Below are experts of layer 2 (counted from 0) of a mixture-of-experts language model. Rows are named router (the router's row for the expert), gate (a neuron's input weights, with its number), up (a neuron's input weights, with its number), down (a neuron's output weights, with its number) and show model dimensions 256-319. Each number is 128 + 32 x the weight over its row's rms, rounded and kept within 0 to 255. Numbers have three digits each.
Before each expert's rows: "gets" lists some tokens that make up at least twice as much of what it gets as of all text. This comes from a sample of Wikipedia text that the model never trained on. Tokens count by the router's weight.

# expert 6
gets: ": ", ",", ":", "200", "N ", "199"
router:146143106128120117162084105090134147088136124093146118108118200130118159194174129127139109127189156128108124125103094165084143144120065095115106144129134133155119196158181141142135152092170112
gate0:170141213110060146203096091111128132144149106123111110138094138133087156202173126133147092138166136142174136124158148142144138147164120141122152071080141133159101151164146078092077120169135149
up0:082149155124133135193099127121120176141147128101119118201102168145128162171135135122149140172204109202129156182175154096110176107178098063119126107124111102097108148164130091119105118148128170
down0:121133189109123142076070160142092116097144121137122153145157138134104134066097123181163114072096160125069093148188090115124186115133113110144169097135117109166141139103120137114087057135127161
gate1:113065134107163136109142176108182089127102089102122109114133171089077100123160105144177172032117148086132154150117086063110127106163039151076094149115164124120161134196076053068124145136129175
up1:093153158126124127170104127123107172157150123094122154140164135110134109107080129112101110173124099140113049118157101137157110124088213106164080071112146122129128092079104168147183091121134103
down1:134138175080135122128148106106121097118123174140102137148185147150103119152148122131140112137105128144145102166110114108132044056154145114133123103131131149186160117135175167137137097088149108
gate2:094159158136178139139096110148129064116117165092099161150087090128142131145128130058093087166079190116098127134112144068118088101121211146104146103050106129130097116095091159130148096173151153
up2:120118167127133136135167085160102157140159138150114133130168095155146113119216117132105103120112090173149090097106165115149140111114098072150124061129134153147119109143080151137139100125119136
down2:148134166126105099190117111156131100069106133135101136178139179139148115151101120135162089120088137159089122132162177081114151151160098069114188121080102135139159106095121101082100100103160126
gate3:123111088121101172091134158122098115100150140132109134101108155072126116135116128111141076121112124188152148181123153113154092083113097085102112176105159155094130079159140124167161147172138133
up3:132173174148166148179132118098106148120128135143131133160157134157136112138114197127145205170136101133148064119148171071079093117131123136108123107139144115116225107139123171041084142139132110
down3:177026089136156132136149090050107094173113113170121133114144133138156152105095086132146160151148155097166138113155155129138109075080090197090145125123207090110106126108062144140124134203092158
gate4:133120087083091128119098040131156135135114103059123116099089149141110108129099160053144112140108165133117200112095142135119106072199183122160134079097139152155108146098101112083168129127103099
up4:078158158185158152100128188094114143150132151182130103181198114124150202137126112206125158148155092127125069121170121144150131119148090144048110182143136100096144155130139160163122118186144118
down4:133120121131102144174140133125123145093057174121190078118119168156122086130122081164120173097177130138138149108110104089153140144132083150118052069110124174178121146049134145129204136138159096
gate5:183137097142101099166152165148023117164128088078093137142117129143130147071111101165087127136176137157155091047089126130084121063160122112172063051098125110096145145123105080127137119126154182
up5:112172117200107120077100090073189156073050147185172116138131185084139095145106159107204148094074186120184155125116087113148113131193111142069146128158098079127094138163103143133156128114110191
down5:151120111189133117127116120160177176127143123193120091157135082117172098138139138130144132164104155094102143168106160104206136156120101141108121172054179131096175119124189119137134166126152111
gate6:163102120154099095085147150135095163108097175141164134167112117137071140111103119133091124152106127111084115135128103168110160154107149116073136130105058112125181148117067105128111054128139087
up6:077154111132137148155134128076182109096135082100070133098120198137160073155094160146164146142105125129130116131139118128141154183155118114169126156110159138141144127152138106092100106118157158
down6:170165097245110150092075129076170146071123144129146155138122108144120121075137097090152162113175091113090128170109126191140120165178111127097129068086152140099169131126077084151133169196113106
gate7:116139107093113123127191149139119114097130113174126142143144119103103107102054126148145124081116094132146136086129103103094108216185061145074147190147101124159116126065120108123115147150127142
up7:115139115170119142158062094090136120147117158078177135054145112144160185160160108130101096177183132097149130164116192166136160081137141147185087138154117133100160131128152154163129084078107133
down7:130102137053130156150114137099052108197140207085137117106147182183210172108123104177161171133127094176095174193126083111127145136152122149160134136136123124123176113139201096051152148136145227
gate8:089081113102205147105155134150178096072156125141042148105090108050108116168146123124188099133199086146116096159108150131157083107114131091122124141153196029122129092124133060097171132111141140
up8:110132107070199100092155111158162093064144147120046145127069172084168121126123057099168085121124108132128125143097125152114088122174116077130129152150104073116116131158122124156129107154108134
down8:107131165121091062163165201108102144079116118120100125139115125221169167128139162111074157111133099110140124127182123129210075125102120124147175134162139116127090118141114101092151143109104165
gate9:107125165139124083081128079087134128156148116169118133116155164133055121147129086169147099134169114165061141096167169102140152104125124101039127138157125120096155133143103106155085141131136144
up9:179111088106177137088169136139115136095099172112080130122117125130191120112104139131162179089123117126131101156138159208114153186144138126144123077108166126125143110097236170074098136140103135
down9:183131075134137144124128157198038056182155178084103119167105149092180139143147103140157130147128112107120039186128152168084137161116153107139098134069113088142087069082074131112128167097125138
gate10:073121108080157070114151100152076177152124112144114174130123122123116063160088102181157184137118094126112113087098116124123105101123031126143080146107130107081071151063076126103095141095097161
up10:094130141080154138132219092102079147098172140098151186076118127122150132154074068096109147102147098181104144144113107107098077099088123118136065094106167147138130180155109108156071168105142128
down10:105131146061065095142113100165110145111094194138079152145154128065186159114099142094126053076156178093146134144071110084134133131132138097118129122153108124141109134159155131125103100185153185
gate11:109169083195132141116140140095084069170126113122127131139147162072108177106160141124155145086107182116103110138146083153090089153138128138090094152110068108147134085162150027120140136112129166
up11:126063128115157190121141183183140161156112108111128130112125151083137188101149053142153081123133092135132137124100138078081147090119089117145115120136127129187177157122079162145148156158112112
down11:175130132203099099134137159125125107157153158194069060084122152131078121167157133128120044097157160187155179088125084170134074170147142086077169121126163093130106100088113087163137178082130097
gate12:078033167126038129073141095186140145156123092121128135131144178110132126181090097188086148089110123142120112120138152101125095105118142122143150158127133078118100116142135162135191123150151167
up12:126163126141148164145107114065133169169139138118092133118121086199120106087126150078154126190109098106146174174132120171142115166122122123125101143160107153126163125109172136125038137122114095
down12:107160111093069068112161154099131130127120144132141118068174119089147105110139171142142109154130123115133123163059245165145132091168126097086111131178132121172140154077166104165135134121098152
gate13:148067134107125035139156130130113138152158144115133136135148115210114168103164085092128130112175065089185135123096141061124085139096126160129030076080119118070092122131064094122107129134165143
up13:118085142144126060152154107159107116156148098126117129091128132183112155101164113100146135127186079067214179122119163048115098168083117094120045113087094145075129111124104128142154119139152133
down13:154138184143193112097159138149113093153114138143124132147145118119121103131157098172089151156102162091125083179210112193133130139136119121150160124090189128133106125146118178121142109142097127
gate14:131136113049151097121110086135079137112146128144126111158144118116153133086156204159096076090119228128076150166125145139172100113135137086096161150136167110064137083136116204116159128193146164
up14:197132147108097114153140119199170117158113105108108157124103151101099161067114100071140070162164151117126119193063089114118165150107116110128165150112123083146110118113144078141163183139133130
down14:140099085188123158128142116097169091155106138115127146120225101143171108138102038126146081110123155192128145095125109114153107077132111175129116153099138110150141113081116137166105121159162090
gate15:146096096119145113105133126144116157103088123222143132132099116122144117149154152141108140098153106086174112125162116087127137119072126119101133164151129154083112148126074136159145124140103155
up15:129128130187116166115136129115098135116157132113151074122148095177079144190110113165109162046156217150140121094122120112098034157070128141122161127164157092137189087121044174115111156183150128
down15:148134089166080102123091053166098138090094150178163139156131096195108133058183138151097129128147153132115099185071112119135144111154120135146120146254116101109137128132121141137151144127156146
gate16:107169134120124127168081093121138077116092135091156078170197117158156140144134128088142123071174066172133080167094099122106120113115110097152172101078180120166133172138179127151134099132125157
up16:159127127135123130058170157119124152170134126114103157144141133091096128123071106149178134174072159111109146090141132093161144126125147210105092145189036144138165083168107179095161124139145142
down16:148126174096146133135124097094094134157131169127165135148124159133145121100093100147097153153176110105108162096183115130078132074189139106111079123104150143185099176047133141142137113123142068
gate17:164092139097118128124111097118156082155184140192133136124101156152127149146123141102116164132121178142124146119110164103159173112128172202153124174143145143156124116127144177103132148073158117
up17:047109082163193113159122102128113168164114158094083140093113131141151096094145145129180088122093089105172150116111103094168167144104091054128148108102152119136148026127135186115110083143109125
down17:152100079122139078115072071130110122115180154095121146123122047122147123170157123111077123140130090148155118189151113183059142074108212130119142145067105098111155114140129132125102105152119122
gate18:121131090114108145163108133141082092120105178085140155133167174140090124141117154073166126110094091139070185120123052131126140123122143149086153177081170154092097075122119160111098117161042132
up18:195143076121106142163181128173138141183121176138122150185109106198136113134102057122142177158096094071189125155172133144099113142158099132129153097113131073129087037119123089172160105155157202
down18:126136108132143078105146103165100092102148085169163115177088149128136113167113131185145114127141158170129092189133130116133180090124103197185106168150164040190130136076170144114120112108126129
gate19:093131127082074156108162061098134152121196134126128125141128157148149101128153185106148118073124178102108147176100155134155074126098166137135090164214097116163134120169152097142173195143143129
up19:164145154116105188159152142045189087131158055166141152166101159162130103212134113094059184168120132116059129147173136131117083090095118123168088154098138203144156136098143123114167097123112135
down19:153150138087129104108182071127110129088129148217171161135114126183103145151134135135099127129158151122113130140140097130081158136110139159155114155128154135100103133114147165127217179102094116
gate20:128146142159177147128136088118155137144086126145162152134090110136112162114082171135121095109155138131113143168115137236086141101103158159141126132159162070092174198087140169118101123140122133
up20:124137142117156150063136151142167127126146081093122158098130127125196068156141088109148089153111121115088123065150119043106113178161092122135118129156111159130099113114103113127136185106079098
down20:151174140195206093165083129147143164101125117101166097161118111163129123129140165134158120132143119138122143111149098097110064125136162142119100195115198141161140098074080134128103182137136124
gate21:128190139141123117111187128116086116077151140126158085115118165114108158073124153088209120111100133187138165059142108128165113141150180115128158161109142134158174134117093113143092122076085097
up21:166082101110151151104080154114153082135136143097157082104130086106118136129138143105078132145160059093076123165103153145139103132140103123168099213185105135128116135146146110140162149149113083
down21:125133118152141155199140120095072129164158175230134149163119156173166149075119083094104137081131161114153148147095097113108150125103117087132139125095157187175132095117135135054052113168118137
gate22:131131097090149138189108111158085147110152121152158127172084108137179114106068072106100114136151154148164156143080119127154112171118112137152173136126104154124191104089117158128170152113096110
up22:084124108128091115078155175098163100146103104104125131082179161089111150140186192160152148084110130131107113135151145130096126142140128107132109158109162126111057171142138095120090124165148128
down22:154125090131101133151166127139159109095126151089105136140115121073155125139139136132200152138137068085163125128093084166118109161097088156151106158074155092079103125087141148134131113067147142
gate23:106083099100136080096091110142171142139110112122097090128123160130087120145182156107120085072102145176089116103148152186144120107187039151147192089170107148101108097130148103149138146098140156
up23:156168162107108127164176075131147146128117102162135167097105147111196181119110162163111111232172096137196155106120188068105109206126147131132084146085115136152123169137118091117087086151110101
down23:137103041160129114161141102085145124082157184161106189176183102137169127155150163122132125132136145170134148131144091168108117125179134179132143160110144161179071106156150144135117106123127093
gate24:143052148144130049144156124121147136162128076155079223158064086164139127105132187103114076133087123108101178151122154058130137111102186138105137161127123165088117160129161122106112109158161169
up24:147127119130142137087093194174168135108084129102162158112122164120114142193171121091141118100112145105103143119171131114178175108078151134092111123204161099124094130123144071115100162195135150
down24:159151102139120081117166160132109147156119098126137110118128081085177146140100092198158109136113104099147123104144157132115104131089160109121144152148086119209101145115196157105162139180135140
gate25:106153154188059126085144138092130127121123097139198140092147167122110108106154130111103114106110095117164135064163170128122082068159180121167148101116100081115086096172105164136108115126094171
up25:134143150170075133139122120060127156130135102139203164079127182085042106126125188108117109100101094099148143062185176155125099035119158118141118137087102070121115110172059231130167093122119126
down25:166124143149102119058103121104141174141137125120083123151153087166221135106133137127095148062151073135096092107040089077087121186165119177156144104076117118092124113100134161160085077133053098
gate26:109075182162155169092137068113154104112140112125122118071136137095109127073169117067145169082089116082107171137102125124103096150148116108134073144116143113150115134121141148103158148096113155
up26:148177171119156156122084110162111174102108151094095152135161151106123148119108121136144142119089084161107124143152116129140104115137117085151144136107066124255174134119106126097088158151161098
down26:132123139142154111120182096098127139087149116119137156111161094133156145050156126141113109163148179151150092141143115117062090140142166156125153142154101106109108060166156113106119107098123113
gate27:128145102114117121106166132204102050141097094124101117098143107134135129093111150133133158151074162103146103128188192136153134117099158130094168106165101105136121111103108045100053108107055200
up27:120064166190112102103056111130091176112145119096147155179119123164139110153198116161128120155153136120131156117135081137156072127197070124098141131129088094122123206111138146105208147216123160
down27:129116160094151143173104097077172181127194096165118125148177133125128098181177180100139083167107113164141135140136094160137105109111173122077116126114159126108162076095131076118062104098083138
gate28:181126061094110154127143117152125115137077183106213121157135126123086166145142093158125125140146081150111160126112086131109159206098105185136141128136133105152157115084149083137167144078145136
up28:106108177148175085104145130132021180130173099133115102114132209100142125125140164115143122096103215120134137138113134104194125133089100095095118179135109117143134114128185163083121130122126147
down28:125153131070132208055121148116073107136139083135173106117177121147136162075132098095120063092112153124159140133103119097138097152080106111151125149139191160173105105165107111123065111096119129
gate29:107104126091136240072119144108082180129120106086116160112086090116066116156138143206101173146110150084116066072135121127142097106164082169132100108103126134108121123133093058141153163097130097
up29:094123125160110230134116079106099139154122118104164137125124148154105092145130161114115139197172146168095147092096128137093085143117142164136128058098160107149087135213092134138171147140140130
down29:134179207073124083164142065109156113133106056155180145106093144114184105153067159142126123135089118128107161141097045093088047093172110125093093148135151145180131132173095107161098075113149104
gate30:077112173111149123105110140043148095078138202108144109123156133148164130150134117155079080112121089159165145112101121132094134090101145149118104110172125162134115150163062163129126140083121072
up30:110095160125145126098120196054133079094144148065144125138156115145114127140102111166104079114128051144153137143139110167158129076128101133058092094108126146070123099202119125144085126077145071
down30:177121124094126085120144174126090133101089159166140092107140109096136144165183178068115151150100095118132145097125134095089158106065151128104109108140133128138121164149074209125091078121071101
gate31:199085091179140156121101163188075151125128160091091081060106137132109092102192167114143179138084147133118145103151072073149111148077179119111144092142124117152171126098115087161120088161122119
up31:057191126101150130099134113081165072165104121129181168176110189118117173118148101177064131139100110140114157136009156140136085046093115113115147108112166156140153169150148143109135117139145113
down31:176128090095107104117171148100111127124115133168167107148137104105161123119121155181120096203130152137070109096141137106131055139138076164147140118159115166099111081141164115173176135139162130
gate32:193133063182167128177111134150147097076120158017073067192149137153114120077084138079144072164116081144116142116097148082107162124127130168177124117092161173087157155129158158081079131161112134
up32:082101177102113120116151141114105164154145090245161162086095115133148133186157136185117164074139152117147114149150089154156099115125148100064156147174111075156108081109097095150159134078160133
down32:146092144163140146110134115150102148150161170086166130120119106141143149095110141124162096111162094154107210161191127149134119139145103099138143084099128123108128151176143134086113122105110244
gate33:122154074117073070128101123151130137157143132135154134076086135088182163116154144105137149150137106114078155092126126133179147092130109104144086150114154151069148177085110130156066118166137132
up33:111084108117157132147081133187200118140141167146171139049111153130103125162110147136118090135116132174088144139144155133186122118101157100085126222157090134081113143124166063116125129171131143
down33:113156129112090122162140091035117152127104092087183102175105114096119054164103155072142107123096129161100089191124092094185088198076084147062105135133067122093155173147149157114155124078242126
gate34:123170097144132142119139126140021133145036135202187107072154099159062154146078102155094120141142135185124139121150118148138101150120169166103151147152147100143132111206131199094103081129168148
up34:101105161170116103173154184104171095104185077050117132189109163098156139073140100105134141131148101096134114116095105109109152081139137099115139122090133109103139094085098091148140167122070114
down34:098146191128131152127104075139125121111143165129126125183125165106130158184126111153132171064117157170128061136118105080134121153105136106131123134084131189123141103123127113143115183149145100
gate35:119126092144134131134142167080137113131129114088103163145120133053072135164068144133122127134097116143118124111082159132153064087207103124131138142117139120092132125099112160155151154163108146
up35:068163158156066086115140125156160141146146095113137095095113104172145132080164081138141149109153081120225194132081144115083166149071166192159122080105139133139127071126121130128139132114116141
down35:082098162081109203079106112130088120125180111160127145168132148075175152083104173128108068145129157113105185176136062139113131000140125196098099110127117152150128162067160129118167096148145119
gate36:139146118097137090120153152161140100114116131104166129151106163166137148155158197102121119130118170116202119098108185090101115135096131132167170110087197128150165171164138140094144118125099132
up36:118101118199134198160087148115132121173141105117063121077126103119101152075051051143126122121141069137065162127180097157148142119156108138134096081145076136113144122116136131150104122113088170
down36:125151120143135094175093121238147147148109112133144129149120101057091090191223094108123075124109142128151113147160190102135145150125163125122090109133140103114102165154124158093175102114112130
gate37:071131119118090150174137142125097123127126117163115106132104126131117134110136110157116110133133139165192091119134101117157128045148149142092149156107132091121075148155130171207144144101101127
up37:079157158123117125151195132109127037137134103127152140115122149147156164087131122094140117081162124161157094128147103142197114120108116139110122132112083107109109102195151188146147055095107118
down37:125147114138112108139159153186144153183150123136156071119124136168158104132127098102079156120087147119149131151123078153163021102136102149174134124115109144102125145173104136116120110143102124
gate38:100119139072124176113122062158105110145203100158060143099159162124162155127095126142159108131147132101165147144072147075110079153140087118116104172098109086163099144062126147110151107070151129
up38:074177164097146170118123063170103140143177142111070153097165152123145129125136127133162080099150105120191146113100149124097039095132096096142107199135106111169128158077122150079131148101178133
down38:176139107145109125139075071135073108143103170072085124140136084162154104123183127144165090199108121082147096132129098077120109104135148166151123092092142121141125147069098195097112124123050084
gate39:113120121079112126160169157044145115145123139118199080188161110193154124117138116130191114146114203111099177213162146124084076146108074107185093076153156179141133129103136135088134061090136138
up39:167089163187174137119093082214138145152115097120138141053126124123122099156140176132091139119109074110129104082100129146129230115158198165069155145112122074104125129154134134135171158177106122
down39:148127147161118075152079135063126187160166151113129134143191125144084152119110132132145149118127174152104099076171121204137114128140124063105167089133166067124120140145110119113093120057107171
gate40:105162160142086132097093136115153160146183146079105122138151128046118140128089098150152192164235123157130139177115133112123123106225115172108138124130085130105097149054159105061115109166078138
up40:076156146135133127092111139189129113131132129134097135140169110049131149167092106143151135135196063234058143136115143106117142108167150134116104101132113125157155129135147126144119086146110135
down40:193099186049137084152171108185149081153120144056212154135144103113092175065110107189125120133116091132108175115133144098157168119137157164046095083135110184125145061128133128080132129140150114
gate41:189195134113169115136128117072137107068147135112072095134134123139089050114187118141143166114189109125139156106163115096104113167059143144155091123151120081124129209089115092116107096112153157
up41:151152162133101151170087188092148142103091131075073117144095140125156097095173111162137121119193139156101137073141179107129109146089154121134093137163125170133120187154200087218052104119127143
down41:160110172028076102063100121120085178112122147081171050087121132128133124129125115161144164133126141124146131105180141105119132090105145105100095148167134117187149131126058135123148118122186118
gate42:212106140135143143120144150065133115134145150152118126139125092119051148101109177108139137146131182139153078249119126120073117136108115118104156105119098148126217149154164156134153158174074103
up42:179205123125104106111082147085138167173133158139101115166076091106134145088133141083113138113128111118099099060188176116151115107141173097112081115111149122146143060095129184131154132093127117
down42:138078139141112169147123088140121109148101130123194117156168136125105103147122123170151138107100137102126114171136132154176098132159129079057092159128134079184125104167130101131138137133114087
gate43:101115132132156152130153093153151183135119143170114107143137131144140144182142142107094088164150089050106168104092124169146087086139044107127118138151194118051143150150126137180127125116194200
up43:132173192047133110153175086138118116157097114120068130146145115161111118079131142158152134127074069117184122074128089133068194148151138121117076144134117123059192069177138159149143092158132113
down43:165139126134132172103137157173146106071041125051133149107108110105171151172131154170122149126071115095097152172126093161137151109136070098134117177144121163127132100092138114134118154174170144
gate44:140150101142140147099129121126115103119152081099101138193128151111096086131074131129121180162183216137162139163115103149151121103122081134163147137138124175166105099164179120164119139154179112
up44:190142090150139184140070164142130140119094070129120118176127162049061062194139167098142159179064157099115122127110098101111108114155090138159149186146139145125153144126154122146122185170144128
down44:143061080062114112104137143125110129137199136164174215173135107122193126105154087147090115182153142120142081150111166110186117033063159151103097096126163157154134114090142151125092102173078130
gate45:081114102126113111155162177105177116166152089120209077112106119113130072129127055115111061177106104086174131085100092095111119181142109123176127155100147163160087116165130110128126093095133080
up45:125110075134116138130163174113153106186135139098170038163144167075129103104104114111097075143065134082142101086080114146152110144186141127142158156122134153135077109184167085153140092109126102
down45:123134115162105116149125094131135147102129147129127157117121100153105103120148133153114139151118095143118105184164127138076111108099073142130114144112124128163094141125092122087104150128134120
gate46:174143083110094186127136146100186109165093127149109173124083196127125131155107124194133120152133140080152107168116106139127099149122051092171090089137142127121130123136112144185119126040148148
up46:110086147176193084155150117139045148118154151129122097103159066122151139168114104106101147117105124118101149103106125114070203152112168121072164140137145128121186164160107117107117114146099094
down46:171110078125133117096130104218112147162071162127122116112071143168163104086126117135104118162130158117164156131079127121126169086062156150172151108166115128117150154114096094122057102127141160
gate47:132115119146140183127162095136141125028187142175119138093198132079119083108142140152155088134145064123118126124124151169120114142127103080168102113163123138159111135127110092108104103134138123
up47:130087150139128113112134130146178118223134116122092152146093132099100155126153128099117134069168140134096103147118064080142127134105166143165090084096124138133111117102132130099180105114132132
down47:074132117166144118094086102063165126089087158184139151136129140080171105130124038055068063146142078117160174127166095141044115144107133104166139141100138144108124137153100164132106084158107127
gate48:089165086068121142161125137035146103186140158111110130152067162104105122117133108193115100130135120128146106112109110125121150105103136100182166142139153164081191133117137165070125120120135134
up48:088128089117135152185171155115149142129133167129146155121089181100082113167104186163097109159165098096061138104093165109172135118193130100172139142176115194154163155174164138133141174098155109
down48:156103145159097208082092082109171207186157136125105112105051158156110161096103105153155133143172112177100150122124118125135132128124131141153100121155125156148118108106089140125168157075175111
gate49:081172098105137032088116168109147193115179139106131158172147123162143114076181072083153056104103169147098176139071104129105113113111137132116119106158157162175131123123158114100086135132165123
up49:127143161180073205190125126192119103140087124168129087089176120078157141153104127106091168170142057126147100127195117134171089124130146147126112153067126132117105138118090111158113102165072153
down49:108088156135130108168112147061174123074129141193124151095049147114053116132120128141162104141131142078142106097098107122074191141196102105129143078059144087100118134159172112156194121138152136
gate50:051122151128107157041179103164135024137135135208122099147112162090112112119108064043123142098064126162075189145141121175115094090113105161138102158123107097126105175139121090108103079134153126
up50:182211106118155131209089133110115178120158124067129172087127124154133152124175166226128120207184130096220093162117136121098128187111132126121146103132167135103141088121113191147147153117139130
down50:146074072138113095166147132124115134114132118099103214108131146133170169112092125123105160116092063136192153167169127171093149069082156127151092136144190123166139123060161162168119158126113113
gate51:130116121103053138092133138128099164118224128125087166169057122167135131117150141129218130137191119135184153140184164136127107073135149119152137053145113092114143117125110101200122152100110145
up51:137140122153102134117131104135169111107188133119154146134071155146118144107131113127213123073187155145145143148158164171109117096112167134189154086122176116118164109141132117187146135124138155
down51:126133160139108180056140175109113167107099113139132162138172138151142126084131133118128166127079127173095138191132117101120175107087087192146168137142129148095086148092146170121104113160153108
gate52:131148073129137157077081123211152036170104126109102119081110131149103122160158123147135104143075146122128149114114039117081120127138105158074145136093153130131148159104101079169160100163116148
up52:116154094139138110114113101130122074076170139120054124152209164157164103116159076140107082150124122176137156148096125089089097091136100130108138104132148110137165144169091094145242086139150116
down52:116072103131133150116091081122119098085133132190066147175127124199123166095147149114108072125126104142176131175132086175150106170147167111121108112158117158090175141108158121151097124094120073
gate53:149114060159179038121069093083084152166138150163071218138128101089098050133110088157115136111153167107126158094139054156167141179117110137117123124132059100135137133069140106152103111156110142
up53:148152201084126206149120114101127116152135108143161097069153158132139149134131178101172096171092108195113122102134139131139121167108124080169166135112188143153149162146103154096143080158156087
down53:148134101174104133101026098152136080131123120114131140155087125090163122163125090139149037123139101142139114095142136072157106079125096162144112104081139169156113177158087125108144173121165066
gate54:131161097100154084157097124133170106088092123151127167098099147140137120155144169127149106112085158133107160117084128163131098072147113061151114068138107147098157173120163127093095158130162134
up54:124151086111167095205141107133144079097087099094105161091154131146149137121093160124134100055119127141107124096116127178171081112126080102177136125121159125135122164092123110117086145136155128
down54:135163126098065164103155120185095160147116139155131159151148088195161122118123119112150146078115124119140089139152124153075094206113162096146180103148142184119131134146149104093146063144160096
gate55:208112125136122173173132087086144159112145092045148110133122190201092123078158144074152161108103090151059120103134145158133091139084172085150164119122135121131146139117114143126100142171128182
up55:097151094171159119043141052116138110102089223164119094150115152080199133130095147118090102116146197068185139144100081109150204102135138132141071136085145127098094102133148117121079090128067100
down55:150098123071128134133126148111126113123147090071155159171114155096179118112127149097139110076099125136124172146164140174086117149096104113151112144112097131165197120076112162178133106117116189
gate56:145122108097128120137166176114139126113112146106142113139060095154126139118186066158144173152122134115134124150111123102104163093118083160148099120085062172082091103123132138177163138117156151
up56:114088148152075094082102108208109122176118154149148138083162105148139132140090150103142177173117127137142195045133130109162118130133129135132157127201102102148139146136171144156155179120127134
down56:199105117061092089142099138165183137078163117120122125171132166099146070091149109096129129116109144103162133112128110102111156087112114097065132247101087159204103085100115231126061104107097118
gate57:136122161128155134118128127109121180154122093139146103138129107122126138148140132143186097126177140141125154127113127072100130166147148150149167114108142155109135127179119096103081150056097133
up57:147074146089109134127145132089028110159141182140107128155134121119067146144135139050132140147119106134168102109109084107117148131106114094106065113089146141122145091117118112148162128147139085
down57:111143108128132137099110106091101182087184139117117045105056153117139172112108136114107139140106125094196078147141129128137099156155092155130143095098138123141124134122102147160107081079171131
gate58:143105098113121149132029165172151085074117123061148119137129117140116167147171115154116107118115095107076135137163129064147107126134098113099073156138152131078097129130089152095169124151119107
up58:073150144147126129094130134149145186170116223105114151065077131108122099095144136133124154190123137144150135081159197138122158124173121138098087119078080144120156085157119110124116069159108111
down58:173143125129117072149095077123169117123133117124139111146114173123172181137133077170068110142133145152094166112126175154150181133086139142110118130114151177145156106088175175095116129167125134
gate59:126136128109043139135155090162121153135087142124166136129114152155126125130100123123142116101091177129086131074119187148175118077125138136199132199146145157122107120094143111147122071140217092
up59:113139129094065108139161185129128137147086132145153164144159211144137103153088093086151092177071141113090126084128156147144137066151183146172124162168159120097124156155166103097168089091133125
down59:170131198133112097149134153124118189098127122089154131128140125126135114111153158117096153166130144119143151128132150102091094155156121131125098132092167041143115110121138122116119147146187094
gate60:151110146131151183122078101096148144128145164105120154142160185173094135144149172094123115062127075081113111154204179169189152119071172139143097084158091154127147153164164094067148198126109107
up60:080143094122171094119173093140136171129127110120087156129154121125112149142146127156167101074122124202119100134182115073111154114089138117148172159136107153136151122160159091171142085170114130
down60:169093108096143133158112088123101101157156200110132104125078131130197139158116147139105099131089156140094152103091119120147139103132086202122082121100101189092133109149082060132117090119136144
gate61:129133141142113094121079147063132141115188135108118171146136097071149114100123131169101088130128120158100138129126137116083124174119067129091094115197106152164116231133141095185096144091144082
up61:145174159118121155129083099025136159115171097069091134119120134128159150086171175125140156133143151177132182146107141090132090106106152175105102175166083137141062178088112121160169113109128153
down61:083047084048130153136160170102141177122124133106150139118085175086186120171146083126145143119159152120108111141115175125138162120171144045139138114150190058105129121112105112147173141100173128
gate62:122137189134089128087099142120116138124131164116151115151086171110118096174157139099104111142104130154097132158201120176208134085140130144092119155118110124108109136131128090098150042129088082
up62:135146135149077112116104150152105136114153134104161124091089182135166099218106106088110123118088149166090160104177151218105130119105158121121108184139111107080081116129051130148150116084118113
down62:164178068078121051128135132106179193128124071089144177155133098083102170090125180089111141130099123127083181119130070077148168083145138102145113135100095135090075139094094066124100141118129091
gate63:106141115086117161163171124144082130055109139098141108127069130129154124140103154113105093139134136094161097102148156116110149106036104130107181063150087127091129125109196111130112169113136028
up63:103064128105173110140109134137133107106060071178125106150113101082161117105132134132105134089150241039154094195169181141091088137146063117131148121132109164084124089148160128140124082131188118
down63:094073116096130164114140103096120175114137115149118162088134178084182133100108132117122114140142112167090134142110164070126109160116129104116171129066138119160139105146037118108121143130149106
gate64:130125123138097152182130135111109122127149130158165160104106124117097118146087116183160136126172120125044139048123171142148194123153146101132159136198120117142084068103120166038111096141078114
up64:151110138151107134127108126108101144096144115132067142082142109153091181143069096130156173146182156116068142143142153187105132154097130134133091119136152136111115085169123110134120137062073185
down64:094175107161130164141164158145172166102089084173160160151120098094142185117148000159053133079116130128166091122159147105083080125172189123099127187102130164091108121114153108106122130092164110
gate65:160117164106116095178144086104147119118150062154153122115154148107143105127063177133112107122077110145136083125138133143125139111100134138163128133090114122048129144116125179122131111154121121
up65:121129128144089120172160085129119196115139148102118198080154028118123127144156044109158083162119076084167142100135139160099129109131050139106144115142101159128112127106126175113138114140107150
down65:073156144040172143139134168109228127166099081173132097102093142157141153111144090173106167079151150059119111125109095116152121154131081122105127093142114174089156085148132159078108100134142090
gate66:165105141104127124142184081099129147169103096079142144192083128170122094146149189121155089102148143124081089135109167116116157166078100137129119145149161126108170116169111166148138145131165188
up66:100132133102139135167098124122139104097114171184131102157172134109173094145116133126092091106049148095126133068135095104140134069173211140115113165140095134167113137083181110105115131177072094
down66:151123107000098142170112167133046096110166142145156103148154156159137176165127103145083200103108117118109118179163117074144130072142127200107132102120117094120143110138125123120052166154103069
gate67:183147125121078178059136185132145115137137151145113169177117112116097055168116091167134133116155065108075159188159099179092099097197127131119107146137133170120149098103157143137182110127123140
up67:150184110084147104086161156118137088167071169135120143104120132073171090129108134123111153146150135131086122114166125152137114123156155158088150170145124145128102057143132143170119138099104120
down67:097150157147145123047166166174152126150111144102171116155167115142133183168115135140131102129149091179153123135109124136172055105163188112132120109128127099112152154103140108180112141124136126